From a checkpoint of a small mixture-of-experts model trained on Wikipedia.
Size: 10 layers, vocabulary 11602, 67.8M parameters.
Experts: 64 experts in each of 10 layers, 64 SwiGLU neurons an expert, a shared expert of 256 neurons.
Below are experts of layer 2 (counted from 0) of a mixture-of-experts language model. Rows are named router (the router's row for the expert), gate (a neuron's input weights, with its number), up (a neuron's input weights, with its number), down (a neuron's output weights, with its number) and show model dimensions 192-383. Each number is 128 + 24 x the weight over its row's rms, rounded and kept within 0 to 255. Numbers have three digits each.
After each expert's rows: a language model's description of what the expert responds to; "comes before" lists some tokens at least twice as common just after its tokens as in all text. This comes from a sample of Wikipedia text that the model never trained on. Tokens count by the router's weight.

# expert 36
router:159132121104131129131121116129106165129150107132167154095160123113155129184122126102149118116147148087131080125135132169176095115137127102119150091108107149130123111100105110139126086097159140121144127090137156114114167136127112197100120091121099124097116173087158133146119147149113150153156119121169104103136112156165125146091095156122130126083146141114125120171143150111152141099112164131142080144087146137127093121114130143147119144153151129118104138150141146180123137095173124115141126157153147161154115132108138136149120134151141135091130090146144148134141165134120141117
gate0:156089124123138103118131114149142081154126175090179128088146164114143077143122159137124092132129137115141113141123168142142117180102138129140170169134129137093126155106144147111132107071156125136136159138106159120133111146108133099077110105142141101132116154093130106097116123123051151123106132136113144119133125113149155134151134108161092130151124127134159145127098135132119076103106158149171147112129119116138173142098101165139117168127130130075168139132142128117126140109136161128130063123125141082104125116144090124123071145131103127111160137128131192116104140077136117131
up0:163107148106133133102118147128148082106099142085183117091127154130154122093134132142119133123140179128155148133150161141108123117108112096129136083144142132170137102097142151124131133092138154124100163134136137135162090117105112127107131131112111100133158111105128135085107119125123133127150133117118119121150135109094141109127144141101107126169093081116161134130079143174112083102087122145114096134153159119170174164128082155094131131082145156116149144128131115124139111083128149147137091091145130089126137130148128131122081121119087112109169102148119182122105163138105113157
down0:108147131121148164113137107145095099151141138105139086117150102125164121073115098146107145097125093133142125071128140124111140165096131135081110160148129117157135101121125144181119150136107091139132104127153118127108085140129094141136098141106130155130116108142106134073146112091171142125083119182137163114068107113141084088133124115137130146095153126164115121146119109169137096154163060140168115115109109091168129124075154102141150121139128141129119133138131138138122105136137096100112123148144059173158136113109163155162088092158131104174168151142155102121111124124112113112
Commas after place names. Commas and comma-bearing word ends after place names in location phrases, such as Rural District, and Settlement,.
comes before: " and", " the", " which", " but", "-", " a"

# expert 31
router:099164110118155098171156134109127080147106115162173093124117159136115125115098095094129101093095145074144135122124151101149179097167137105150107122167093117135159100135131119168120159147125119155155124086118122159133148105162139108062111135131104099135148152163103117144122145162125156150100151119114141104156106091136105142135162092162136117117154166121125123170066148158152111152087106101095121121157107109134122151127126163173173081109156150128168132084108126120094116124151170103124116136123130137117092142139118112149070101102145114124143065135110113145157142148145121086
gate0:145128087124151087130137158170179131168110129131136123124140157130151112109089102140072166143120127140082171099124103154129140111117159112127094135112134105116135104145126132095107141072139146103115154128130122102111147100204114136130110119151115127165175131095204105115115173157159146148111116164072107120136168130114097146116171138130173115115119073171175128166133141120158143116132110090136095126111131092133085074132137129121138161147126161136091137108137109148146099149141129141138134127142121154101100098127122145131096095124113164155086140096142130140167101118144116159
up0:105142122106112096127102135133154110120100125102110065138144123128132139136105123131082112118141124096142087150114127137111189135123119154120118100125105079144124109101118116113096132103137118117093126073130100131080151146108135142161177146128129118139140093118148127137147131153119138133116105147103119118153171165137102134152133102156119068152148108170162112143128154161104090147094110127100103091145144139118138116112137172155119143116132128167136144116114105146123111145140136172078097084147129154157141159142114095133097065076130119106110104144116123140122165095128169177
down0:127113143112116125114164092175128166138108149147135151108155113157155112136143104174117092111140128128127148141160131126109081052100108116136123091138115189157184163157105128119124159134136131098093151133137148116145154106093137141157063062119142119101139119116141106105144075141085139164157129147130108104130133164109146148147094091139127141116150092164165106109157116112141138167101132119178086140131120149129127108110113108102146120123142115101121130108131164139163125104153132129121109148153130083112121111069099159132149154145112128118107132133116145119205102116152163123
Line breaks, section starts. Newlines, mostly blank lines before section headings or infobox labels like "= Chase (band" or "General information", plus markdown table rules.
comes before: "=", "==", "The", "===", "-", "In"

# expert 41
router:112181159116079151155097158122091136147112125149084089122148114105095158117145130164111118094118126115113170106125129123114168131105153152096092146154141160140115108133153173129096084128156123171168140094156128136109126133130146109129124085184138125150150103148169128159074137125133083154100118140131125132158072178159131088140130177118131125159132107101126154112120109137147128092125136119126097155142088137143140202098117124130156167117146100094180143123099106152157144132098121116115103144156109150096149143134155111155109120100135101114168162120109148104135120106119095118
gate0:132095128098133087148100123095150159150102111143123157170156106161123153135102169124139116126147123139137115121134112145095094134129136089119121096121108153158125136162092126130156125174083108086145092099145123110112112102120135153115071113121118166104106131140107126170139100130128104136133119116179128131127122155112178145113149130122145168109105081073152129155115125132161131144113130126123156146116138141128109110120128178138140090116121135132144112082132141150109078169101113165125133164149163088112063128138141138145097125155147092120110171125141178120128110128123157119
up0:143137102123145075127144107137107067133085113158124135122166129129137104109119128121165120110132139106095134074121118149113110128125117127137143078128091167184121100203122132109077111162111111136136108143159171143118133133138103131138117093116129186067122129156139101141105086097159124102152123086160143073144126173127150093117092111115132118126104126091140143128106135158152153158144147182132128111143085106111156154122122069121145165093112119146157109118138134153107172162114111101101112145097123141135105142122138158158139079158158126105145138092116134180133133144115182106
down0:109113136108139134141151135136120153164147096118133160137131127105111122147136163109177113142129131074148133160110078108117127148078104158091110142144088110104135090123140117125117126085108097102115117141164150111064156100115097176114083156124102125119067153102107147144117144096152162122142120130125108133157129177125174148125117129110141108126121087152105151096160135174142139080165143127165108111165110116113156169163125132180110201128157168130099119170117145132133119125166145131115104085106137089146139171121125098097136132154104121127102158141146123130159146142103163113
Table row line breaks. Line breaks ending table rows after a closing |, plus section heading markers like ===, ====, and newlines after sentence ends.
comes before: "|", "\n", "-", "|---|---|---|---|", "|---|---|---|", "|---|---|---|---|---|---|"

# expert 56
router:182113151105153162119118126124117152106149118131123110088150121113153130155140104123115095122128085152101127134130139109113116046115166121108122155065117082119080099146121097109143131106162136075125124143156118102105135108098126131165139062177118114105130115105148096143115126126116152137125148139124124151158159119142104152153156101174106101131111144143161127135150178135146119138107120116148091111133129074143124161146152087113120074165134152150122151150166143137169158129093144128091131093155111095118147151150109154107134108156148101187151129130145135127142169099136124136
gate0:108110116157125101141120092145154122133140159139123100081168109147126087131116172177118132117137103118087124164147116147152091160120095159181111153110152132154113135161119161104112149097124131152123101097090123115093116105129154136145158150099127145157120113143144109156067115133138116146142115090125126124101128118163145133157152148137167139140137100083176121109126179126139141142177143119118152135119168114151159104094156104156181096110142114111121129134092106158118138151136142146160119156152098151136107146127106113167146144142129117145107172129103128159104090125119136122
up0:114118087115103124106122172101152078148132134124159104105163182117161111124149118159149128123116130114125112086104104115162143108157133152148125134109131128111082142133116088110096134145119147093139137103097113145135130119140135107144099156127093134131076124170148130116126144149125134113115125146137092164079147108102126130083110177167117112137171162128138112111165117102168136115141121157150112138153137120146147145166126194181095163176127128133123106117126122116150099178126152138155118127101124156084117103173141167155130098104112124108122160157115114173073136093118102156
down0:096115145111156116110132128100137098170081160132134127132150133156112132141134102117092143159150163142124158126134133116175106150135144129152161157102107081125108169143073126094157104119086127117102121114174101110110116149123167177157112117139111144141152115179135186119150098107146130127096151136096169163168076114165134109137140105091065107120142099146126120118142102115125153125125104123149173092145115109114112109145129141062094168114148117141144125098131090127140114164147127093076136135118144129074113134122115136149120132130159116116166121154123095164113161129109104161
Group and media nouns. Head nouns after the, a or his naming groups and works, such as club, band, film, song, team, album.
comes before: " of", " in", ".", " was", ",", " and"

# expert 33
router:148157173097164128106123166117111125134112138111126155146122122100119149077139111089156094083138158140130159110128094128146072111105175118130078123154122119145140104127100145152104167124140095131123133151159128159146136145138107129087113143099140141175141087120090131118124156097104164126147128148115101137154151126094096122101110104168139118085150089106109158110146114121102120154138099108110148124168107147126142142118143119150110117155144159132131139070126151094130109121097105178136113145134094155121142136093155103130172129137093128137138122163107148130158110131164135134
gate0:160100158093144113124130114103157142136149099184143092116185149083113134078119134124105121119166147085127126114099132148146100164133138126166126148100095136167101115145108135102118128098146154143127108116084120118112134101128136124081125175117140114101145133138130143144128126121093108138138129132154144151148119130144141156092121097122144094130121149067113154140127094141117124110152141123149089133130134109143160100115126117152119125138096117112143105146110138129145088150086138107124135102122134130123132132163132118114129082146126115119140104107058070147142102128126067124
up0:130103157137127152143149136131143081153117168111100127106114134094147155121129112122128124147120112142124146136166154128132142119128176126093098091161130163101128104131170095141155164121156110131130095142126117114112141111156150109147172087148133114081133163133100127141149091157140151065099156152170127107074146133157152136155159118087159100147124112199097127091114126140121168126098118085146136102095092142119129119144107110117160123143102116089126116117171160162109142113194168157080176107136126117164117073146108168144093128116128109119121102120102179122169130138161102164
down0:149102132113082128124127112132131118143114138132137108088139124167119104102129147124187150100136096152098120175149140157152103190146157128134096115126143126063147151118135083095158121126101100109080166098123106120084089114135182133100096129120161108137137082123151127076118125123134118123146125114151138114114137147134127143131185143090120151137083177155150102152163158067134132103106131149117137157100116097106133156165110091157131114135097108160087098079166121145124121100114145110111158133124136091088131113167120134118128133179120146118129119144121166129143125119143103128
Relative pronouns and subjects. Relative and subject pronouns opening clauses, such as which, that, who, whom, he, she, they, especially some of which.
comes before: " the", " was", " he", " is", " a", " had"

# expert 47
router:148124096090096113157142121163118135130169112134144136152155090114098135152139140124119091091128096122170173114154120110152134151132156114136166116157121096135117117168117133127138074166130107147113117117120147116120102149159118161107128163177120115162140126147133113154137146153115122126129096125118154119157117122104157138080120122162121150179116152170099151103138166156118110106152122159142166126141146068139080099095137138096139136139131092159111157131094132146110084159132129118148159079121160130137134122081134125096149120134123134125116122173133155157125131145140146165
gate0:139127146102150135105142133094123145149135105119165099129163127120125114127086124137130154154178150134094098100134123096146087135130118120164143130188114117137122154108143189152145174112138126153129096143130178109102107153101127147106081127103109157134114129151136133102112144153094117090112140126186128096108169118127116095074141203126135130095126144109100124155140148137140135125115116121109148129126139084097100142143158083127147118148092119133106132115126113129138093122123150116150172106113141104147112097129103091114083146102120139106123104110126111122129113134136124093
up0:177127119128130104116096141135091163120144126115175104158112120136120148167074132139110049167145162087139120089156130118147067102124151176152134118155121132170113126109141155124107099108100167142125158142125098144120104129136104108130131112127115140121083126135133138159138113186116130113132138139128138130113153144153154163107149162115149139119095147150142134091145153105159186102129130144088148136107124160098141122183172080091177175165162113156069110111094111107146135124138094117158138102137197109149141159135118110113140106120110163130135132133095161124160177127123139116
down0:148137150122123151096078096154163164153121105132099126140134148146145140123141145156086138125142110145136120136134157147105155143105129143140106169111107107074133106120139130130127134094139135108098150127139145142134135155103112157122128174070139132090125090104155154091126105088158112117145109115105128129121120153151109139160146138124139113091154136126130107154187157128141092136124117114134139167160112124129124148140126127113129097130152115132137083127112162077143136164137183132133066117134165130140111126114116101132127116164145142169108126084155093098145146072125091107
Numbers in ages, dates. Leading numeral pieces in ages, dates and table figures, such as age 32, aged 72, 18 June, 54.1 percentages.
comes before: " |", "°", "6", ".5", "4", ".8"

# expert 50
router:164112114155135130106161111122180122137089140138133097135137066095153097160100107115111110195132159144136132116105124126144153117110122098143150152130122079116107136148140151135118132159167134126068128138132085096108111162151115109107160087136097078083140102146114107140145128124090117135092153143139127070140097148136153113149108067118141134172120137158148149111103140127091122139098094135129173159078112162137159117121122076087122078164125178087140099115135127116115108099163127136167109088116119125134111131126156166102124125130102113144167136128105143126143122133161102119
gate0:116137109128135105113143131144133146093166127102099058099137128109102106116119153102145153126130106135110166115148140139150160113092174172143128142131127123165143113111099093132154114134139114122143047102118110172151103149140123114156150115150141130175165143168149130143186149114060141129108158154128069125077125098101143157118116125131158129134161120154143139137112094104109150090131127115129163104111177179109150145160151110111109102116126141101181102118143174159108133156119156116100090143154094144114156128122137109097117119166093088104111156137092117159125137101117118140
up0:104080141126145142201127126142133110107148108087143112103082126167142117128113145158119151121135121045121124165132140124126126159166101137072153131137134079116124096133141138131115139119132078156122115161124133162158175137120131124109138140127165102152193115107130149185122152117090097127125116141114140143143130142135133120133163093160156107128138116112143129121129161148146102104157143127094115153117123139164104117135121176163153144120155124082138096156154112088130123124121134160121158154106138076101092127107134098096136146131159151088154134117155103116134120104079102133
down0:110160117181127102118092104145172127155156110117080121136137154090131112090151099082137113132100090106141136143084091147172127152123131161114141111141115106141136137157129160080119110127160130133125130128133155072151123129115138137119129121113093162091105091118119118158173142135132123124122145149147119124162117126108110093111133135094114123144098111109129109137136158096104129142129130165143077146113114145138139108162071136102166151127115115121095124135110093103130132121138113197070156115111149134092071088145136111133117130161148144124098145144125117141129167177074143126
Digits and scores. Single digits and score pieces in tables and match reports, such as 0-4, 7–5, 13, plus election in before election.
comes before: " |", "′", "8", "4", "7", "2"

# expert 6
router:133128135088133125126106131157172099134124136132121158126131146125103160107165133122105090115099103144125168139132134112124131074107168122103107129171155147144160110119120143084140132115162127128109175170158125132138175119153160115150125156109141150141156133095121093137077152137106097149113174138124148151134095116107114120121110119128114147170177083164107150132115105137151106155174132117127113129132136134121124101117085134141147161112158138105134158142121121085157164149167114088147089094089112115138125129159138153134115135151104106124132150121124114141158133148136134151
gate0:116150125153110101158089118139138159154109137125113136110116146142141099128185147144125172118141102143134115121173154101155147122155120145132119094127098100121139110129105146130125137124121103086132130178084138118139123094136144122144154098079148118156151156108099065151149145131153121104115109128131112177153149142092097132132132117121127095145153114178139159136125117141157132126142172102137125141100083156105119135138144155145136120168178120108134113097115195090110120139108123167113133073148121136133122148118140160098135092164121114145130151129134149110153090101172146169
up0:112114119138154162100108118120073150130141135153100127144113167122115147071100134099193148087065120142131110143161131173105119126158120110096113154124161185160131146099126098130127127105183107164099145159130137096117136136150133161104165116098160123150152167121130137128134128123144116116140111124155141143128080117086095126143156131169163156109108125130090132134122118098176135134129120189154091129159110173158102112135115100110139129121116114129084114100117107094135140157129143100112117099095136122144145130104160138137114162136101148109111110118151158125111082141128153106
down0:125098113099151105149123123121097124176125149133149139156148098138089123135152107111138100153123112156119128147133131134109107071151126095103138137123127174157208122127165124102107162119100163137076130100150123113165130117094071120126128101154107118140103098124112108165158151165151163136107161092112118138153139097119158133131109100139101122123150099145163090087117162149061111149099160118134078152123130156121135140154134149136073121112144146155122134149107179156130149098132126111133115138181131136160140130118066132079110098119103110136137141108138099142121149101123138140
Prepositions after heads. Prepositions like to, of, with and for after words that select them, especially According to, on behalf of, due to.
comes before: " the", " a", " his", " an", " be", " their"

# expert 27
router:152141083145164067159146147149154095164110135133161115120098139133091117130113120107141124089072134095126133141148092106121174117145140120143081149151100131132138095158124130171109141147117110168127136108132112175128126072141117099120106140138141120136143108142106127099116151151094161154144144131096154081133123074106130139102125100092128114134132146125104143161099133134138104144150161140114114116145101123141121186106139165143153099128144157092162120092122124085098144141132136141117099142139092136130103157140129094136075118107150096102145148106123114124119135103119112081
gate0:096158143122128141132195121084087128157140125125151105123112108152142087082110097131164126107093117125174163117172101139126104113102127141129105120141154137073150129108157096122147137102159126143090161133138147148128115140145091125123098127131145146143102090162138099130131126123113123137176091127151148145161123129103173184156131154130137152115101096075134122098126115158128191124159132130126153151139150120097150118127108142123099110133130109125161092132110099115132166164158141126127132153106152079113126176111179114140154175101156151138094142111166145122102079115105134098
up0:137143140150098158094131112118109165120170126117108118147146095082127159078078206147138131150121160132092125137169121158132134126109133147115144155131122103104112149095184130118136161134120107140103113121131143108125140106092150128129131118089144154076154124174179139102158092118139135150087115135138142172108126125112148112119115140151107166122121156128149094125141182129081183143104155143117096134119134120151146118096144111140081143138119115146119139110100180102142165149149101095173106173129120126131119095129112149107154146115142148134105160136117150128137118091111129114
down0:105102119150127101146124119155137096136118147140121112097140119160145082136127124096129152138117102127106168181130125153128174142141093105163132154137131118100142129117128146122143119121130122089107126159130161115130138102144124186107103171142150146107093112128142119113109157139111151101135121135133170120094113152117110105090159129179121130149185111133139099140068197151137127128146121099129174095105133099111116088124139120115111141127109146121126150089151121134177106139126128124141093128125110083165141129150136115148114085115147138155133114110114166092097163129142145165
Paragraph breaks and headings. Line breaks ending a paragraph before a new paragraph or ==Section== heading, plus sentence-final periods and heading starts like ==M.
comes before: "The", "==", "In", "===", "On", "|"

# expert 23
router:141082070086102083132143114163108163128133140137139136102109116139119144124133108089131115096159144127113127121142105174157134126114134136118082122149109153124143116136138103162155126093136167137106115136077130142092105115103134084093117079103113146117124138154139122129129141100110163114113114114190111117162120164104118122142105118130129172146098158121170165092127118156168142140146176161164108134098142154156131158119119099155057115153119164135156126110115155124143081126158152138132110130108128116108140152082175110109140110130131104128114099104120132111112135083125132112
gate0:124152100128109119090155169132138121086094173119174124062130112136143143071077101098126155134093117102114121132150136114142143163137165108111163119115104125146137116133163110143161084129128168069098155152168124101144139134097090109150102134126156150148127171112138096108140110133123087147123134116099160130134125133134127169144139101085132140103168131097150146100144142136134108147069161118120143140129133125116149140126139088083093140170131116131115112127140120124120125158122163079156115060147069141115144130093107091101092149133132134155105104117166094102105150150130139114
up0:117119111117178157137200102139120143123129101132163123144129085124140149146132124169119110134115166157159077125120122148136156118105124168097123159127148145131109109122134098125141125131106107097104174149132143170131137130142128119129157138144126123172140120149170091111084109107076145103106103159138129097130107117139174150134122098166127089140104132109107102153121104111127118141165113112103098113087131151165108108168119111159132149085151137135123114053147142172114128155114109120139109093132150101131128075127131167125119123126118117140133094151114085179112163109146112141
down0:131137146142114137090113120146126089143115127144098123101138173129120173106125139164140145173133117119145123166134109119112145176100115098117107137109159140138166161142117089179089129158111106142128075112144120088124108133142103139116137114174133137125124138073127161133113123175163120098117138118147117173098146156144137123063151129098139087111122066159128103132128137127102124150159114128125144136109122115121140170119124160121110151149139139106104138124130130118056085139128084113122116149133104151132134122167116158116108142156140153121147160138139077116162133139108119073
Line breaks after headers. Line breaks following article title and short-description lines in biographies, such as after American politician, plus newlines before lists and table rows.
comes before: "\n", "The", "M", "-", "S", "J"

# expert 29
router:166125153107088142179110156113119096145112128090178112115148114124117121100127121122163100143139163133151130134151147120144154115098145116096160136080121133163163143105153094161163144127176121171168180134119140121124119122147137150129102162139116136098157129139087110137129161120102148138146113130167133144126144169095135091140135070137110137175137073097123149161142127126148158111173142110127099116088130111120160104144136147107101106118132108120122151128125141103115137141131104128089125090119076108094138123155160136136098113113152161160150134158096122120109149166169116134
gate0:139143118123093139138122128070115140117150132142146106133126140100169146118104115102119140164109113106160159109130107210143119157139101131124149156097139126113104106155147153132143126150127088143111096159089104130151121185104147163155128131137110142129180106120109126157119129117137153115116143090125135130144112114160127100145132102125137127142122118111119115084117105107131127096084168110101106107184162101117123160112150098098147134103105101129148095142156096111131095120132096141127137099102116119096116112180146116116121115093111156152108140138144155152149123137152163093
up0:086152110137125136164109108114113135117129147121119115151150097151132106116118127126115127107096122116122128073165091107150118103088132165113137140130143097058115179158157143162109117122121148110128102125123076138151097106125166113159104108126111141150123122164111165139134081151133131139153103110094160113141086115147133126167122147150172154118140108111167165157142078128135131145131136117127158120166156133115120104123126091128095138093134095131144150155155137112141098061138115154106085120166167154117160141149149128103135133109180149157157134137151105093132131136109099119
down0:136149154112153131109120101187136095104104155186095135149113171121145099103064082120159160155147103085130147105135123133120110126131125114096139150135125096131108129155147109099169110143145141096125140136088138147119124126126122125124179153144120121151147170183098145153137123092123060116137103134139158145126115106168116158175161126103144112149131095156133139111152138080149120129119135142172101117176105167128169121116092146107163135131081094111108146170072137092119125140125149107113130096066128113115118170123127099118157146142142122124123150105102169104134145126103106099
Prepositions at, during. Locative and temporal prepositions, above all at before opponents in sports schedule tables, also educated at, during, under, as.
comes before: " the", " a", " least", " 0", " his", " an"

# expert 35
router:117095176127148127122122177113146121145130167116138128139153143135119140133137126134123127122139136167166156155138139156155079075106156104107137133119157172161169113131115101122128145130138125128127130121106120135129150139147145116149102105112119150066143132102099128087144149133139124107094131123088150093151138100109162081159119044121107139161103090126114170129157102133140138088148176101123073141120100133137148122119111154172112091124127149163089144156117150145099147123177137091102139157119124145114118130181129131127095122143131143127150147154138145118148137150157128126
gate0:109143150150131118092138116094180091070142124149149120117117093117102161140150112133138138151182132107164105132124120123154143100133141109161146120134090103147159105164114094073136107096086104150147168129121137135105110119130118093151081141150140133121131141102123115084115133112089104122123120117137148140146130085144145132116131146124174112120152112152125132159141131160136118150119149126176127119116151146149140175100121125151136121144087145093130124101182127115114098138178152127125074141147130114122138138101159198139102149105151142179094146112141119139146144119146114163
up0:170134108103122089121118137098126130159139102100150147126109146127113079114106135149178113134123116150154144146134130124089157080113092149138079069113170165137137116150149140151150097145149126135111128108116178131157158131113140113138109109107134118119142180113078123066118143093124133192162141138136159166117146088098145131120102145123131137115150102145129142096128129152140111127147137129140140145107138161178154146160122139126102123114122109147076114102126134143124106128134137113142118134157106112125101120116114160151098153114123130143129143156135101117139139128134118141
down0:135150113142077142089116186125136147173121116166105138144152113131121137114160159115147127123095133090117192148172113093120116140122127133085125116155099143113113108142146156138135133149158142104148135111146105090138104134093141122132121097112081170109149103109139148118119100116102142105152138154127141123091147117139104136125131135105140103141153105161123137093145097129149086100091081148162120144162165118103111139135148089134157135072120142139146143161104120064116138165136158114129078164155155097115153158120130161100142164083115141080157130132160106121133161127104119090
Prepositions after verbs. Prepositions directly following a verb or participle in running prose, such as went on, moved on loan, resulting in, known for.
comes before: " the", " a", " his", " an", " be", " their"

# expert 63
router:156128130122107108109139106153165133159133147123127155135129113123137121142125146151111146149106153113101104125125120116162134145122098124171150114122117129120124111115097124100134153148161105147067095155087096129125111155153145093138108127108098118135125103153154103159073096090104139136127118140143132080165105071098144122157116140141133152162108183195096090126133114141128141110145127185081125144100124163139142122123114115078167128153148174119138125053113164143106161120165135091155141139124169151106127118129117164141113098101104101134131147143138125097110145167145130113
gate0:134159160124119153132141143136105133110126140097090130113114139171139105140114131115067125149166121127133137125096090140096149100135092165181139127097144143117133084136141152139166140100146129113139155090137145137139160128135126142159135126146112162105129121133145140087122189109092127146125114125118121143109100116104115132161148101120108131153089155118133135096127179047135102164110080135116123123162127141129106108144054105109113171163144085109144100148112100157125117122169145111133122075159130106128100140105116112146128114136122086093105151155078125128118139128109154140
up0:139102135149091099126131141083132148095111159144136126152148083114077092146164133120163094104127131101128126143151157158126128118159140114105102132130124108144126162153141139114113119096118148105149100094074104115123149079120110146121154131129134127104089147131148158153156147123136136142183178139118146144089130129115111098145178165123151103103122093102138147114124108165136076147156140095115108114122112129150161134153127145130117102142074117158122110125166177116114133171093094136072106137108149138125173145108125128114149183127123154124145138112153132129141109107142143123
down0:110103155115100139146089094132093134147165141134139114112098089099133104109103187186102140098116118143136173135094144119157122120086152146103150114164151106114154144122128108133133135149075125120167146107156120086130093108060133106150078122132108122141101121110100149083097133172117147086129134147141118133159158119156125148106117130158078136131101116116085115144181122143099141110139090113102145087127127069149122114102094115149097108123140110116093153107140128111183144126132106113058140113149160110146115130139150105128101116120157135172144142121155104111134119148139134110
Digits inside numbers. Single digit pieces continuing a number, such as years, heights, decimals, coordinates and identifiers: 200-8, 18-3 cm, 18-40.
comes before: " |", "′", "–18", "8", "°N", "–19"

# expert 39
router:131132111112095148170167137174134152112141135180141125091120144117122159137143142101130135122135116102151125170152111126147132144147146113107117112146124127121174121138147173136165103135147157152152129128091103098103136139181120088152139093114128140181149098157108145154132118181095138136104113151146123101143147115079170176088114158146102137149136173148078163140113111144159135115132125135133135134184129106145111129095126118107084130104131084122110137159118155112099135136073118137130131158119166124117110161084130162120119102151114105148103140130142176115141107175146094171
gate0:122127133126161131140158144089129147116096117123072063141163129101079132142158128127102131122148149169114109134139125130129093142086154183106153148130109131097108133151157088105143131141129138131072152102119097108140164147139151125119108083171139139125139137142087115090115136117141127141114116117140106148095144150111125108068141109110161130148147118127094128147083150135105112071166118134105116165141093125121162128130139150137133132117121146165116131108138140146052162065155118147137154097087140134149094092138143135131141090182132082128112105127178180111129133165088101115
up0:116107153152098136084157102137117130115114115135130190169129133124131118100078134109143086162096131138140141120116129124137105124154095125159137124125119148175107132099097127145130133107129121086165109104146147153111150150152091124138094165106176098126076109165142141119180131138129091128120121102155183147125137122139122158137153152135120095112092072081142101113128130118138184137128109117136126170116139120140109141088124105144188095118141108130151122116140204099133106150124117121099169130151134129149121115130130118134117118126114165117122156114114077119097134109177156147
down0:125108148162133124117089137108121086185139172128120168150113154154143142121138135117122129152113156117113142132130151101103116117131098136143074126113134166149118164105117142147097117114112120125140107096126143115167123130103115171131118156106162179119137120111097139129105126102109158124121126127159096146120138115135162133148126155140161127123160145103129109107134151101129134159132137146158210172157157079092166104100128159111099162105115135159118153126086133172127158120151134150133090155159145135115143131134122172171145136124138095091159129154139138102150162107135143166
Space-led table numbers. Whole numbers written with a leading space, mostly in table cells after a pipe, like goals, points, temperatures: 25, 6, 41.
comes before: " |", "°", ".5", ".8", ".0", ".3"

# expert 25
router:153153142127129147140145135166095164123152170112143129139119135104152093198108136115108138143154118066149172151135123132142122133116138140113189110114118138094085136124166149177104137072148150154136152126087138151136155155140143142097099138135151145154124126132150115101122155119135110119130159152132134133127128125146129183121139152144103126120096146126120154144138170154144102122135149138122136149110084104115149113103082120120124139098118164171111143135129133098149148134159115118123124132108174097128126163141097189096169135110140096115139149141071125123123138066139113144
gate0:132144098102133111153107136187095163128163154120054116134161109141143134109120133117133180112125161103084101144163099156148122131118112149115175104105123127103161151163136104098132134149154119110168135129140106121164149105134104111106121157110150141124105142160153126145128112115167130146115143109129116120121154114099100090204152156116104134109109158096116154089133108122155078144096178092138112171131150137137129128116124122178107136120158151095144127135101129079138168119132119124107148088111157168107111150141137157104114134123093138127178100091139090132128133164142121116
up0:089135116097142136139109120107165159117131148153130139139127113098095100127142107144103139128109151139134091122113134086098136127137095136117111130180147146142162083125113186125093179104154138120153113135139136155116158141146135127097128124150137139137140134135134121120090129163120108112174089109131126120059123087107146195156133112180172119136116103153090111159123151142084143099130154149142147105125118131131123162124100094141120142158161106138164108138162112124158142114135128109180144158137083129129127150167135094126112175116113096112116118109147106110100111123193160119
down0:131119101101131129127144131139123149117122122120155112122158149121092140118149144127125081083105097091109154146143158132114132110147148145161115124132149093113110120117096135143171146130161145143097112163097122119155097121130131109150136109097145141122115134169143117144159121137087143143101160134089139131136109144148140099139160142170105105191082075124103110102140118152128141087126133173146148145127102157079115102160150146102130090131094141115154158147159096105178103145125142118147122162099098163104117146083126183115105157160124134138118116128126099138177162097113115159
Table separators, list dashes. Pipe separators after numbers in statistics and election tables, plus line-initial list dashes and en dashes in dated lists.
comes before: "\n", " ", " 0", " 1", " 3", " The"

# expert 24
router:140203114120089162170151090145147123108142139132156113131113161097130125138141090093132116133153122124091126136158128084130137063163128095105143107129118146094094122113133157129129132127131125183147154133137106146087131120159167124084131109138098117140120095145120122127109160133116078131102085154128145125115106142140134133139120171135108134151119137159120171162130127145143140148106126123111137148112114164136101089102075139140149113112160169136104106171143141120189097112139120120139081139103123133115099123138134139127100145154130078078122110151089113136108162098114112121
gate0:145133148147150145123073141169088175141111079085137111122149086107097138165139104137130097120134102149105124128148122128102075088160142124125162122150142131116150149131121089091142088144132155128161130157138150111116106128149111098128190081185141138104118139146160136093090126142117139127089133130069119153120120141074124148140164098124124160141130131134140121157143133111126103172159152127101110143134142117132107158101133110136115088139124138115128124133169113129139129147108117150128147115100128078146209123129166100088121173188162135127131164097088082123122104132173158118
up0:126137094140162126155124147166049136152148132141154121105076184133168113139146134141136086143141132145142080150157150135109147086127136143120123123102152136188124144127128102108145102115112076136114118086115116132133119125156127136097111150096143103163155142110118140112171157147121151171144125124137113148100108096090110110089111144116118134098131145152127140116171140111106097109126156144165133119159106054130118134127133136154122132146119124118161087104143132109144124105098113122097150139098063096148110170165121161117134087150116169128101148137152094151134175149092129123
down0:139123134129145110169145114134146141133153090113166119108163117093097146184162158109093120136153078119129160124137125106120126120155149158116139148108121091148131098144139157116137144161137122144097177123136111129125151119163136118119132134056113108111113133124079168135143138122110134142135176119182159062125152125113139120162122101133107142097138120138176133121137112087128120129156137098117162132165127145130098145128132143112134113153116098112143133129147157159128149134166111144128107127126136151123121147138132087172150135091136137134101082144109163118082112108116134086
Table cell pipes. Pipe separators between cells in results, elections and sports tables, plus list dashes and section markers after names or numbers.
comes before: "\n", " ", " 0", " 1", " 3", " The"